Experts of a small language model: a softmax router.
Below are experts of layer 6 (counted from 0) of a mixture-of-experts language model. Rows are named router (the router's row for the expert), gate (a neuron's input weights, with its number), up (a neuron's input weights, with its number), down (a neuron's output weights, with its number) and show model dimensions 0-95. Each number is 128 + 24 x the weight over its row's rms, rounded and kept within 0 to 255. Numbers have three digits each.
After each expert's rows: a language model's description of what the expert responds to. This comes from a sample of Wikipedia text that the model never trained on.

# expert 20
router:118113104124123133098098119053131083129146106111163129142112180166164093120108155129163147146091130125118105091143115116141134147123164148175148088127112148129104115133120162114155091144140097087128162114121141109059144087131109163138151131110122116100144104138106131121120128124142132134
gate0:145137063146085170114121147142120128109113144131099149111127134142128119099117133143148134116123143143146106187090116136224118129131117086112116088105103153116136136126096111116155183092112117123163110138112103098131136122145116147139139118149145133165126153163161117102103123125114112164
up0:132154115122109171154130137123104126118150154092124156124138089147115144120130104093097163105141110111103116147165107135125141155171151125098104137056111124142135121098132108068168159077123106157126081081117087149118120118138103141111126163119101123117133112146131124127079096117127127122
down0:121109125128119135183142180126145123133163107140118141168137153135131117149128131133157142078073134106132111095144117151066146129119150176177122116150182126156105113153130142114120095145123102113121108119135118140108087071103098099109128138147124140100083119137089151146115142129146115106
gate1:112106123141108144158098094089127165115119078125142145141141087117136140150094128146139120156119123123134125097163143106137151115081130122125116134154071146137114112109111139145143098118152126117125109156132160112151122112038080115133123111167110107116098121097114124079133147150120105079
up1:111133108150137120140101188152124129133147149138109122154112077155160149092144135126148131151109123142093107171146148165120116158148104122121105131139150133107145159139160098066110135145088181121103140147121175112123122115173145167104103100089151107121142092116125116106105110106159141115
down1:116107140163155098127126096123094162152154123134103125144138070125139096167135112144100140133120091153092129133106176103134098110114155115138110143132096104153106153145196161097109179117128105124154106118117129137086137084130114118116130130086149117138135177117180143144142137125122112126
gate2:160144105124156132097113120143130100115192089155061160082111104126147130143129138102145099161134121158097158094156095129149083130130101156144133130123138113158094116171140100134112144191132104122131137098122104154120102118091137154138143081128123148122111108112139124115121101140138129103
up2:150075141140127116111114113203148096127148126135113119158156146100157137091140138130132091129112141144113096148153112119138124147099120103100108099121147123147101137149109126114084131131130139138114180089124120168150097093109144114095071060114098119117134107169105144135136148150144122126
down2:142152108092108143146063105095179131127111094125172128094105144149111129138147153102093122104090148130148133103148078121125130141170098136177133106101142140147106131143132104151141128147157147133144122110146109133142100139101135127134165173145133147121122135112110151166120116167164185156
It responds to: Middle pieces of personal, club and place names, mostly European or South Asian, such as Ann-ett-e, Bor-uss-ia, Ya-rm-outh.

# expert 36
router:136133127107126159135121119076148123158164104153149126161121137134151137105124157148167155160151119097144114082087097143148174142098175147113118089158096146117118125134090118131128101153146113105086142165095114140082092101124093170113129115146124115106136109149094126083129110140118115118
gate0:122119110128084120161113154110112137117156114120102113130151155085116157119136159169160155087113105100134130174096092141133131137121118065127098142113151088097120139100052111152113136164176143121105120120096127124119149156093150153100129116165140119155157113141108137125138151139135120145
up0:143158116143134084112142117168076111081115124121094126143132110087135094101094134108159150109109116104157108168102125123084131098145132132148133097144140156113108121105128148135169126172125122114154122127167090117129062161135163101114130096111114125152166117111119141097112143094138157144
down0:091116117124118137158142134151132131132182109139131131129138149145068113125104172089118124106098122102142120113149117181106159112185172116148128140151159173111085130155138153119098117119139113122146141145106093109159149116122117105124171112117057101129144140138144131071125136113140130112
gate1:102127142085142138123126114122124150136102096110134181132110099116087112162138138139127115116075140128093087153145107126090158112121114124107105160101092095122109167160153090137162123087132108124137117120133112137110150154145095063124132132156072145138118078142090143132122141127129098147
up1:176144125144081185123096139089059149096175105141117113144133131097118130111119111107159123143138111135157114142124125117111123147105155183117106090147150121133146114150116157068135118143140148120112150117117142106135082111120142167113158121139117101071131145135154128145132122117144152092
down1:123175124145121134000127133129111121136131115130158109095145150127133127154138047114123143154125131148152129136120157094102119101125130106133106126126132123099138090125146150139127143111112139151108134121142152130147121104114167114128126141130134150151108135116140099162134126130094131133
gate2:114140110160115132129136094147137088121123113120104156132136121088071125159126124081138109120146110116112139146109099114141192136127081153161132107137160102133090106135183129140138117097190117120105151137084117146137168129066112149171138152117141136134105125140145121122142112133128119085
up2:143197130114124121147097104121151150106154171133128120091179154167130114155130125152138131116139111125161131102131125138122126159100158127117103165105164157116185112144143121149107124166156182106146157105105083115115137142092146136070107119134134118166149125169131151113105133129129131143
down2:136154167126124127094097149065146202152125155158153154120112124135168115149133087151134105119126101137106098129130131097128105114122123115073159103103132125097142154174128119154121165127154121147145173103118137121126128098155124154095102095151101132107126097097114132121156142145133150162
It responds to: First letters or pieces of words, often Latin species names in taxonomy lists, plus Greek or accented script, such as Pi-per, hyp-omela.

# expert 14
router:142119117154127133133127096090115088138155104121160106152141115153171154106120132114164111126137106121174126097143123130134111149090141162150114102148116112105108116130083136098131130146169130105136164168070124134097107125120106195141139116111146102081119124095125147082148088141101135158
gate0:179077108130086128113137106121127162082147154110148160105121123107110129106089159156112147122157113137075100178127124120115112180142105104096132112163153115129101137099136102127160139114190130102132138123109114113138136162156129138107143120141130119140146133150124173136065148128137116115
up0:130108106109105151123130131139119188171159124150121149131091117107125129120123122157174121100115081105130111149105122127192093147121119152109149147114151108136090103082121142219143129100126144100117083120102171129097123135128116093151128098126157140121133148123133126110135117125153145110
down0:101105091112119156107123152115099161139167117126145145129114093129152114131127144129137128129156100147167158136163152114133147066132131139086066122176160162131144173122143129125086128157133119109123159090133136120132129080129139136145136146095100123129108156156129083103118094114141115182
gate1:126133137119153139139124141150128179106086109128135155133149129125116107138118129108072116125134126136090183123098161150130133117155137128160131089157140136153127160134167159092167101159139066142096111091109085142147127143144143106136137118098116115159131132112143177141111172089102087110
up1:135109123130120106107127124147114172109109136141117115112166130110112109115112124081133156125135118104113129121119118083140132094102117158169134080136205128147123124128140111104110123154160130135106116104150125121130137124186108091163148078090099115118122119136174159144120203100111107127
down1:095091112119148099162134125114142119118113126130128097134151113117120124100121068118159133101109108140153141063126148110142137094109106137106133116113167099102127153145146121115084141115136101086181124136149125136140097183169148117116167119123122098146114143109145144136184190108122115121
gate2:098164127107165102170129109138115115148098111140148143149090114125103136150102115154151129174098108134142077131145132156127133149085111144120151146153146125110107145150141154165172118104117127138132169102132181129113121129085129116145099133133144131103106109069098121082188132128118130157
up2:138184098127146177111155139118149157107131176108128156146155123119157133136150153131136132129154129147130204121115132165099132157162135134116136138149112121134133147118123099124092115119142126112157163111136116117115128143186118127164139114121123133110055106108124174150132140142074127084
down2:120157130139130119084108145155141108129122144113099150131091171143109122156110131133155096136220146120143132156111122126081154152093121146146148137153124141129136098113135174171138108089136159095137138117135145166117106107146171115099113112147154133107113122126089097169083108118125121142
It responds to: Periods ending sentences, citations and list items, plus final digits of ISBNs and years, and coordinate marks like ° and ′.

# expert 13
router:121115122130146155183087110100119079096160109133157115149104130109161147117124141122159129128136119131132111151119145112113121118123139123153160101132118148136135125112106126101165114143127133118127179134103112120049120089098124171133160133133099068081125086152147145091145119142140095165
gate0:128157138137139113146103106104116065188091131121126138134106174164157132132103118119181137123111163147101140118137108123131134121130131096096137104139128134123136125146126115147140119148138127129086116167115154101146117116087113138143165068114096133126091113189098176133081136123161125114
up0:139158130091130123111113096129126152101122079099097125100119079103122183127133125167132120107127118123147142134136134121143114127146146151137105123103100121079156131114111100150160123138118108121111125149071154176139132155126061164127143162131161127187105157114115135144141132143148177106
down0:137155115123124111147133169115103142136141156139123115136147156123154116141099145116103107135173086145089101124123142107136149138091147129097131139117171113129082140127154141089117127065128085120107113053162082140138129132153134144089135107121113110165164134120152120088150124091094114123
gate1:122135176163101149127089087132135095144117102096124100126165150107143079100110132117122144128116166115135142131126071159091119157082116108127100136146086148114094115113154083118162171117145128127083142152145115082118142088110140129121116107133118137129145098127115137109129180105109142133
up1:081119122124114126107111095107148147121128158125117130140121095135120150142127151121119104139102117210144128125165111151119119104109130139090165162084088152149127141112128155100080183122135156138123122137122131119115089131122127138084126113118174134110083127124161102129137135085113108065
down1:123126177089126138041147111091101121122128150152173156106140107118141140147096149103102122152174112114136152099099152097137128134139106140133154090102127128104125116109097142130177132115137123150122129104114164130094153144094131122130104094177101117130143148129118081134121131174126107142
gate2:108141090121127121124124132096117133158108127166133085161059139143155129162142119122098108147128148133181134117104053132122083132137122147123073148104137087107135128160086117161150127123132124099088123123072126159115127152170154110123147122145136132147161136135125146110136110116116136151
up2:121127125211089134124143125153119120067122120105125132116150108143088108122156132140108142147116138122141109131102122129116108116108128165083131120104115127220126112171110109135094184137116102149127129103165144129166145125118149128097125126112175155114145109104109103154150131137135123125
down2:155119106143126127129124161111114142098151132153162118141074141127131124106134090109114125139141160107148139120130095089149096063148129118139138139117133158097145157140132100151113121120175180119122147137123103106144084119147065091147163138120115142117144135139177119119124133155091193113
It responds to: Open syllables like da, ka, ki, ji, ha inside non-English place and personal names, as in Montedio, Moldavia, Janeiro, Yukiko.

# expert 29
router:124098103131119161133066123095101104111142099134125115130145162105138128134103105141175158132123126131123145131118119145140176150121135126126103082119115121125104153124104133102150109155123142086111136147075131111078138107136084192120163149136125109114118090144137188087083140140118126103
gate0:112132142146149172142140079100096128154120098145146116098125080147152116143140133164155125098129131130151107122116140160136161113066134112135135120112141108159167146117143168141111108110106119096098146201135135109121121095113071129139107148108137126109131125132065110105167131102123152141
up0:165096149137125152130104132146132143160099121113104147127097121144133131128109134124133133127137161169114130145168100100141087111111142159100091160107152107150112114130096110049124174106146112135161122137107146128166129118148101136138120151114168134135108108083142188182109124136098140095
down0:139116135135109136115121116094163140131109140065109143097075076104118090157188121134104127117092154127145173135120175106147141105103102130082148132158165107112137109142113111156102103113122166107154133096079127161138093107138114127126134125125165129122120151090150112118123146126126119113
gate1:106147112136130151106107153141116143104130085154149118126109136103115069101170139130157078131130130092147138143129129113115161138124141103132152083166147173121134143125090111113153134135127125143105091130150083153144092178116137158128165172114123133148121105139141122138097134102102123204
up1:096095119168107104112115100185152141117155095135109126127106127159113111118142151131172110108126085160122157131141120137130141134126125089158156092138090170114155136135094086107139100110136103117153134166059170118136179161123141131115131128097120121155146104123158146111122121094142108136
down1:106196169139105113120110132149155153118103112128105110145102138154175154153133181149142131138116125084135132107132125153128106105141113136135105104136167133117134098166180071136126127159111118156162129137081130133187137166129126133126133150114088136094099114147107124120141173124149138119
gate2:114112097150152143163168089114145117114110133150141114120152165148175157092125117077142131124096079101125109139146142162071144172136116114104098137152127120112134100147135118118102141175099138120136137124150137128107136142093182131154145160116128099137103080133106139085115126172122115122
up2:178128131179059133128100161153103168100144118098092135131143107144113104129130124134143153130150139129098137119104105107140097075108138152138184180157113112128153136098107108144137090119107080126127112148115122109091144121140092135136126089115108126144155163116104154149102133124154127132
down2:118101116103130148088102164116138067126165157124164112126114124132115150133135103116146123133088133134100146199117111138126163116112174122105131117115107131144168102114137145165074129126113157123110094096137136165144125155164108135128103103109151130104085131112166161155118109090127141160
It responds to: Uppercase letters and abbreviations like FX, NA, BC, and syllables inside Chinese or South Asian names, such as Zhang, Kanwar, Angola.

# expert 10
router:154121085147120131128126120103141144141143113116149125136105114097133128126140141143150094123129130113133133120121131095171140126123173125106099077127080164151075156123129116100137096142137126110160145105071133120070128092104084164145135130161129112097139097153127181092111143106112090162
gate0:164132118096117137195130120119106141159120092126129120113128191112129100097140135108143140135093130066128117144153146098168104123129127093115128100101112149099111116149126147124111139116099138121149112139144075138136119106137087171104135079084106137122150122080123116114112133135095119179
up0:137126151138145133126142143109137119096151112150143156112139142133118107084177148138122087132098103146134114106119176146144123139090119105124121121120154064153099110135094148142126104137102162106160142123095119036153165153131121101114154123157085104075140135118130119140115146143151130138
down0:118148134154148103106094158136119112105135133113111133144114160120079151117083136080153150126105143128077119157124157173143128131113120144125149147124146110148135085075098161156142123139104133160132143194136128158181158099113144140117135162111109103157168120114113158146133115125121104090
gate1:162106149120157129096100186171134149122146137157164167121124130151172133146106121100118131114114165112143100151089130103119151150122168155134115126122129128107112090153141122071133139133124141097118154107149138132101126097155184127108112103175104133118121097143100136119111110156118095184
up1:131176159121127141103104121130157156131150129140081093119132134128096161143108123118072149132101126117136095114163111101151161121097145119062082173158146124124112108136114117138171088116088161156123142132122102121139131128147092122138104115122110134127138087131160086087129133146093111155
down1:070150082137126145100075108148134093137133119158098144085144129103131138188103160090110129099104118141099141175165134153132166089102122156131118141126110140127111108152126127153170103140139128110158112104164147100147101151149134122086113106159126148128144120139131123155143093131109109102
gate2:135114125149129164113122065125118119166162140111132079075123091130162134121133117143186076120116099079105185115153156117098094124125119099129133090083148136145130122127134114137125133147146125099135115137087118159130099085130136133093107108149141105144128128111131149118140118134094156160
up2:120119130165150110125164134127114133145107100081142117113147098111129093166116082060110143150138116135099120120153139118145146154131117099158161145165137133140103121135147168096158117156128174123134157146187112104128162148103138080126137079130090135140156137123141082133145132145136106149
down2:146163106120146133135098118136099129142111128147113101114164129098134151138099127093095136156121191192128136174143100101138151167122126136123164122127141105088132141149114110133108133123124136117065174142173106094134169110129180137103140135093149153140125134128099100167134115149105132133
It responds to: First word piece of a capitalized name or term, often after a colon or table pipe, such as Col(gate), Cor(poral), Bi(ophys).

# expert 1
router:125121108136122122123088140089131095125131136139136131118131125160185127092115126109134128143100149118117160086133120154117127160133162090142124124110109147121084102124116145102159111112183147083120157132076100115094080079112136145096155141129144115112143066134092154085109101115127132127
gate0:103117119131135137112171138147157130079151084123164192109127142078127120097142170159114127168114141158141117116132082153142174088109124141118161096116129110128129121121151148102145162156118133125158146129085121142142104126095138143136119135149134080132113111150129125103164097146171104159
up0:146098179139178162122137113102124158115100163093132138109108131122111125084131129123118104117167158148142115127156158125177137162134086147103141143089086097139096113143127156092134159129131087090121095133153107151114136129124125089135110159183129151136145121097144101121110092113119121098
down0:121138135121126122104100113134098100116122150157122183103124084133159127133196084089125106132160135130102099121136171115169145186114168145120156171158125106153098137121133161116148128106144110148082166094175109126150132120144146138098135107128165135142126154130122136128116158119120103129
gate1:112112063087104114066138160121119122182117109139157125150147126092120114160160117089133154140119149180157131145054119142158141092113143122141133128128126096113136110123131142129121090102124165136119131130117123149132120132169121116114138167142095123141138085117131146078118127103149092124
up1:119160148159147138196122120126132094094132110098111134155098099149162134090149153145103086138145117132087124101138163130123120123119123129098118171107132177093148148138176131136175154141089109145163148145123132120141116104101110129129120084181115136117114148115149138155144164149130137163
down1:145148088155137116094079139136146152147152122110136156142094112102097105150151098110184141106124106104125159120120117125139124100134134104080115137144091102154121128154145158134132134103133122125161144136141093118148080145117103096085140119170115101116104175107135101077129142123065119125
gate2:139139147120127151086166149131136119122117108106121146168166098089145151136153172086126095140110134110137129166153127158140144116110113125116127156084151171145131144161101169133141126116106109123095159165169088149068131102094113104140128113133137109101119141126122152146179158140128090107
up2:090133097105180154146139126133135133109115111117114161187131100118141171113135153136145131147143150149127131159174099161115163096146072121136137119133159126108110102157096119135116156090100116120155119158127124148152122144100118112117094087130112139115138078095123140159062119112140114151
down2:102146125111124132254157132099106124153122128121111143117125136105157115152117143122116133139149107143113075131140109154139125144085088126135107128126133126144118099134138134122150112118115085110106104149156132136067091152132121168156134138129084114145157129137117156094109123125133117158
It responds to: Word-final and inner pieces of English words such as -ly, -etic, -ical, -ible, -nt, as in previously, magnetic, intellectual.

# expert 31
router:156103101143152142155092128077126098132163147126134118141103149144141083107106144127158154116126140152153121133122104103160132147093166124142102088158109116123106114129157125073148098148155129096130157141104113105080105110135125174102139116137152111104114097115130155064147104088116150115
gate0:140156113134136113174111106127160083128119101129149135134116138138128186121130173164100152102123157142154131137058134076117124104119171139140148109079079102108134158144147149091138160117117131128165125138132151137138127106163132128123166139122126104119190126155136099101130129148115147114
up0:099116150100114138134109110111157116152116129127168084118086160146137139160131143079156184130087109163146114132115152109095111113110121118112134128091119130129148161113138057138142108095118177122117134109143130099146148141113137115177146103158122110141086094128148087117119114159147137095
down0:070122142092119179155131144082114140107168142151129140127097142145154131118089153152151139183136145122101114129160106132141146158130106090132113097064140102109109123128107137142142117114167132093099121107125080117126119134081128137142101154118131166108129094154122147115111153137157162152
gate1:131067059147121087119152120128107108122140155134168140112144134125120161141118120137111153122126153121107113128152151127153145121158117093078128106114147062118121153084113119115132128126132153106158127107144136134117127146073186151119182123148146158118132155116132107103080164125120141138
up1:164137138156139125114122165076123177131155101156066141104156146094107094145155108181099149122122166110123134119142135091133170114098117144081124094123137108160110124121129089109093133157171101104113131172116141132126110160134103157078130104116143120129148128137130129119118154131109124119
down1:138172088136116160144130148108144159146121174095106170083121128073125093127133121128112113114104143138099147172113120126100110124117136124154140156126100099060146134178146155108172142171131146129123174158117112085136106084094140129139122129155115120125114118134130120139127144127146158098
gate2:152090119113140109098108126121102142155093130098099100132099104175132162114115097125131101118093149092114121133142114132133161152176146104111153142104160119131102172110135142104175103101106128116090147132141126142132132129095079117115193118124160124086143128159101159132115178147124142137
up2:170099144108120119137142136128109079109115134124124116088151146133068129137129107132168090120085128181086159133130095133108161179134129117117115101161164138118111127128145127132170084147121120129130183120142124123131139128073142116150156099126084119110153126088137157132084155133139137121
down2:123125068114094126167179109161127157126113150144133134177127132130162126109144150118146114138169102103151116137131103085134110170099132111169134140115161120171135122103143143150129139138127129140164142122152119129114082151134189147154152171104117101134192126114131142141148100141150144148
It responds to: Line breaks ending table rows or list items, closing parentheses after dates, and percent signs in statistics tables.

# expert 25
router:132104081114150136133124095077119130147163095127151102133141132125124171103150132123153178137128146111152145084130120104145157106114205133137145111089104151115103138152118117113147101129153143083125116131118093121093122086124094167133151131138115089089114091110114152100134124133099133163
gate0:104136113128162113147104116113154102115095134118126132121117186120115127096137109120140112093139152147088105135176124110133111119070096104098150149105080098132114171128139158086106083124101135127090155086128140084110123113126131106102139097117118119138170103124136137117147145071119142162
up0:134141155143153126142146109134098134121153135149092152103147145105149138140132117163113127147141126106159139145085108148105127151125131165113108129107141125110106134098154091176067148122125129143129090116098099172130121131129187128128186132130180108128139136146074154108151138128084080154
down0:114120147132155169132136177093143123134179122120112086115113142117136122115115096166136142081117141083144130155079169145116132161140148180151109106159134120140148132117156119139087118134155148119148147113138045142138122106151147144167154100128111127101115163111100129151126143146133153122
gate1:114167098086108108143117123139118095188141121090172105137094141116152135159136110123120114117120109125137125091123122154207188141148137112124140146140094110117125139076112136137119107146155130098122104118128121165108150130140105124057106126153148153158143143137135134148136137150102155156
up1:137148113143137125112120079123105121144156139139186133110087135168100114128071114157110126169111136139080115100135124140193140146142110097128122113167117087120131119078095136073118089122150143078105133118125130111097135124143108128084104138146156143133138136122126153143138128145164117109
down1:137092140092113118193193137113090136159143127156130182170180142110106122117099197123079122087088112133118118133106152125111109137143114110138136113099109140143129088137134152126128117148127129134128135094116122112143166136129133106151101132125118111103130135141137169148118121141167153096
gate2:120145124110125101123143158115100114123128119106104105150074149133102103082107161140154176126134180149094150114147108104101130129164091147104090154103133060145111150135139139155141093136143143123115114121114122078140132110104161104089136140144135108180111109145134115139092117112143163149
up2:130148150141154132181158151141095130124101139158125091140122116135122120095105133129140131117140165088110164139119160132110122147105090134117115123076155103148121097142156133135130102130124085107031132148118120147149128108110124120088125142151130156152133150169128132101062112120098125139
down2:087100119125123165202114139127128100150139126138115108140127153117140128141134222171132174095138111119127101111142122155136116141116110139125128133169146134137127126162097121101129129133127127095122129072114131117107146132141079126114148111155116102105132138187128097172143115128174126113
It responds to: Opening pieces of capitalized or Latin-script words, often names or titles, such as St, Rec(tor), Char(t), Str(ongman), and org.

# expert 11
router:147123115135138126127087131115165103156186084130172132148137155115129109106130113140153134126122122129151110109099140124150118145123128182143130107136116145123119120144122123087137124151159131091120142141111122106058112128086132193123149112140108083097103059143108134114120076100115133147
gate4:072067111107115128155101129134158121123144173170114113125114138135138153151103091137129087122091118111138168103150163142129154107112126098103189104147137130157109115121138165169127125137120146108146139126124108114109136129130134109135127124075130131131136197122139128144116180139168136091
up4:130130161153147154144141151126161146117121089101085185154147100149132101117147174109110079141138138173104109127119132151137109113188149143120139149126128117132117110091113103096110124071087089143108099149124120144089117123106149099126137145190140148154118113106110144145125131117118098129
down4:124149117142131105136129123126140102151105108170108157157173133116137131140145144117107126126151119157095161094106128150111131119178123077166123118163089114094104093131140107136112116143161115106123078106124108075108154106108109108175116176155174163117153120108094137112133136144160156127
gate5:141092145155146148136098083132109133143167119137120137152120130117129097089112111128101150078129133111135137136132126129165143107062125135141159114108124215081102130161133143116140165146110125119171160098135132134125162146113162113151138166130161079137155110142127117102102112135105122124
up5:134087108149113113144105083119096090117105135152089129102101116087135159115121090116122134138122173102103170115140117143150124139145132107124053116098108141149124133117118102143143131096116149108139154157091160120199128125123128159087100098160094120117119143156125086115122141145130123114
down5:165140145166086134050109112174108145147128098099129121121132089161136128167139151125101128136144116135170083135136169133101123110062113136119119148117119142125104102146156135164142145125131113106128106117149131145115132173102132151119122154095183104082131152126139146125111131155131146147
gate6:134148148090143120120143127127110128133115102118164086123098159133132133123093116127152119103127097145133125141110146105145173132115146121102158118180114105143138131124110127113182100121158103155122159170136118139089080116072132124100143186103137165126121109098086193128130147129143142165
up6:123093106139086085136113136124114099094152099129091070115134089156155169153112125149132111128117166112127118114148143083117133153132131137150133161085145165171134123124129071100117142138087178088124136145126149110161104128140111118114124109101111122084141134143162129143107140112117163156
down6:137144116133088153104117143092120146125122114130153135133138110122125147134084098150138091105140106117116197124087096125113138189118113126126122111160064121113130105164142125090139113143147112160164141141140067117108111105092131111107131145149166131129108062147122095119109151124148127145
It responds to: Equals signs in == section headings == and paragraph or list line breaks in Wikipedia markup, plus opening quotes and brackets.

# expert 6
router:154133112145124173123123125085135115146170087145163141117098143146143104114132136151159114146126122113143126126096129121144119147134157120165118093133080148122074157153088127133139110117164118089130156127115127122072110127079119183120130133115127067126124080123112158090137113121141111173
gate4:158157128225119161129115075098109132138103126151119115115125125140141095181107129115141144111128106155136128098105126079130107142134164150133131141145143129160080131142135120124154142132065134149158147112142147134114157113112086131114117130178122097129155105112136118127135174125124103107
up4:111127121062087081116126150145133139126123134133123116132142108098117128117121132126146139118147126127126141125110115208130135120102111101088076121115114121094135133108140150119118103111194108089120066195112127151125104131130136162161152138136122161108139142159121166117126090117134151125
down4:113128126112086155103177122111163120081118090084083072126105102126079135126148086133145112127157099130120122121120123122117161106130122112151103120153138129130111123124150183111102098140098119127129131134093177128144138098175124087119093124125153113099148122180157128125109128101119117149
gate5:113113134102147114137104181105141123158148112147133134102124132133141150090141124118133115126113103121162175114126137137133186090163157145131155137149138159156157112124094177136118093132158140127105113135108132156127165080158109127178128100073157087131100106088138157155149101144132140109
up5:101134123145123126132121152117169104148109122151149132100133107094124095141137063155112133139134115144122121121162141139168130077165149187133141123141156079118104139117103133116074146140132050132140112138140141158125140120148163151147150138126164100129121122122127099167128160168103135095
down5:124109096121136126192153149120154134086183117086102151134152152124126130110140168146096111129127136099155161145133097130127114138149116131113105161174174151152132129124146167157124090093153109136103129084111144127181133120145127112108150081094133144122098114160138121142151150094135139153
gate6:143118115146156116111138139147147137158086150140122134102139141137131179102188105099133108092106144154097108122111146107089149104111104070167125105133142120094124103147147119133125164096123162127119103090134097175130088146135141131130142073117137132132126068125128161101139141150089135141
up6:154115117130167106122118151164140136138087150121105132149160129139137139111158114082137111098071188144132140118122139101087140118083129116147115107131152137120144183140143121086161125080115154136137095118130134174120093138157139128144110086143115133131157076108166142119156142143097106130
down6:125109139110144102141143133138137155191116126110136120168137142126122064145107122112121135160137090132125140125119100151101165170127102145126117119148121105121094132139142139103102112153177120096124078121141107085125160146110101173174143181121080122170115138090126091130145112134137132107
It responds to: Pipe characters separating cells in wiki tables of sports results, scores and award lists, plus slashes and vs.

# expert 0
router:126147121096166155146097108072143128131150171131165136159135144118153125100114129117163130150118124123125110123128108135106118137162169114176115095109096146133099136096132137096155130161144135107118143142057104083095126113090114184136126125116142106082133095166099143128114101133112121130
gate0:116156127134132158123056111114109109131144106119123134118160086170161134147114161145113147137149125119131099124103124142129164091133107158152150093166130185052116124117116137133136121134145136107118085146132142109107113101105166106156109156164132162119125114116158148121151121138178096141
up0:145114100145121110142188125162140115152096128120146121101107146108113080149114105121105192137120161144119150098068136134082132135121146100131137132166120115174130163121159151124112137103168161141167144114147163142122107108130111098120150117103134110104091101126117137137094139085103154144
down0:123132160164091164063126146141115135151135105173127134139142111114142176119131086146131114131161102141143095158118126105116077105114111113156132099101109104097096171121135152083093114144117105116136138178153124128168150094136157108121118149132148178140139137121115137139124177116116117109
gate1:144149120137133146140215098118109115111109126110129081145140162101141139125115145084160106101159132126149127165091162137107144113116154113142155155135142170100144136133122133117093113133121123112104104146121084102084098092157170130094146109179116123145179128134127130121155100138131134133
up1:119120110144162135155126111105131103154124143143122054127098110115138164109109101143101171107114153131109131108094133106124147116129113128108102081142056145171137134079134116093068136140126127139079128124123144144119152102144113126110119145139140142160119102098132158099075139153123132111
down1:155135171125130109149111076151139102109085160161110126107112106153103084135097113143102125140107179135122142127156152135107128102099150145129111112118098140144152100082115153169143171088176119167137141104143123156155169121086138146110155134141099110143145126119145138115097147091128106141
gate2:126128106105094090152128138146093082186132120109133155116103106120122149157121090157137151138103090103146074136144076134145154185109118099127126126103119156158092130101115141156118114151167148119116128119146113119108155094113141145138139084130088109086113126109123114130135072141115139122
up2:109134097123119093142102124109162138117137106157091123140116143148149076132065095144107081112129112121149124122124136095147120155130105135155179121135186096113108106134153108147120132138106106128169131150131119151086098139156146090144112054113149130117162121125130108156133120116156100149
down2:087184147114098117163160099139155147121167118114111133154101122119081121110141101136153117096116165131178139140131132139143129133121123126163125128120120157165141137103157112143171153127125139147117142115133146136077125161098105139068182105124170146102117090145173108116164139126115131116
It responds to: Interior syllables of common English words, often Latin or Greek roots, such as rem-nan-t, hyp-eri-nflationary, exca-va-tions, diss-ati-sfied.

# expert 17
router:129124136132137161113105115090135116139165094141135116150111160128169159081135130120162153125131130110151112134118119122108138139120142102120115103141111141159095142145105140129164084140178127077101154155093109136086136105098106170099158108128116117121136100153111159081131087071103101158
gate0:113122128132110163094143142150105142128158122119159161139111105167100127146123146181154156122136133149106129119139154093144127114142124153172124085125146144120127138116113103135113121137080100059146100169163091115077107134162170137157097132120111182118132152160139103130119130090104121120
up0:084100133102094128143162130134115167179142115128132110124132120132140085120107135117143128100130093159127116168139098154123111159156099118113136160146129088128121168101166119159111101137106114132125131131126147108143113135116108126099136145114059134134131161115069118127105193123170147083
down0:157121106128121078118148108108164091108126131095090116103126132139104175167130132101089150148157164154127117084113114100143107093127105145101110151097106180097138116111147152137141107142084178113111150100103113144168112127141164108119114100131138122085109145117125144141146146095149118100
gate1:149108122118108108100122078091098131160153096169138117092125153089133144110109145130142119134131182053140090096140137119130160116104145161143140131111145103137061102134145132134139148125128145090100117130138141150132126117152129134114174075119168140117116150138109109112121086108152145125
up1:108165108137128123129139130134143106137111131119157085092129131143149125169134102138146134096117143152114137089090105133159137119125119102107149129139105203165147170131119114127135099098112146155233102124114096145138137105120120144127077135126141133141151114091138091126135155144144138142
down1:124177114164110152135152101131130117168121087140136126103097145129157096097136089112143116115112120135107127133128092115136133134103121063109153132093058084109150102152132142156134130089142137132149112120141158149094153121104121152097132166130148059143133112137135114109128121101167105140
gate2:108077164187122143116146151135082114127159123125167121194116131149124115118151119181134141142104106098104140132141166164148151140136140122138149097132129095137140121101087095131086155117109139111102156130154133114118130122143118134102170115148088142133130164109151129156122155096115166166
up2:153127127152118093147097118128106128149074130103078096118110147135126086106156142135086141140130116193142152116093088142124117149121118132123114099088131140137123099121132125132127126129092130136052083147122147142144128142120107187130136101194122107127154108152123108106099142144138128118
down2:108131118144149117137111057148106117096118172126129104122135140138132101094153159118163139181160147113100140133137144125112134093136152141109097122132127104158176111179160128144093095104118099109135152128148136136124159130172173140139161117110151113108107122120164138188118138131084143133
It responds to: Table pipes, colons after infobox field names, equals signs in headings, and braces in LaTeX, as in Surface area:, Majority |.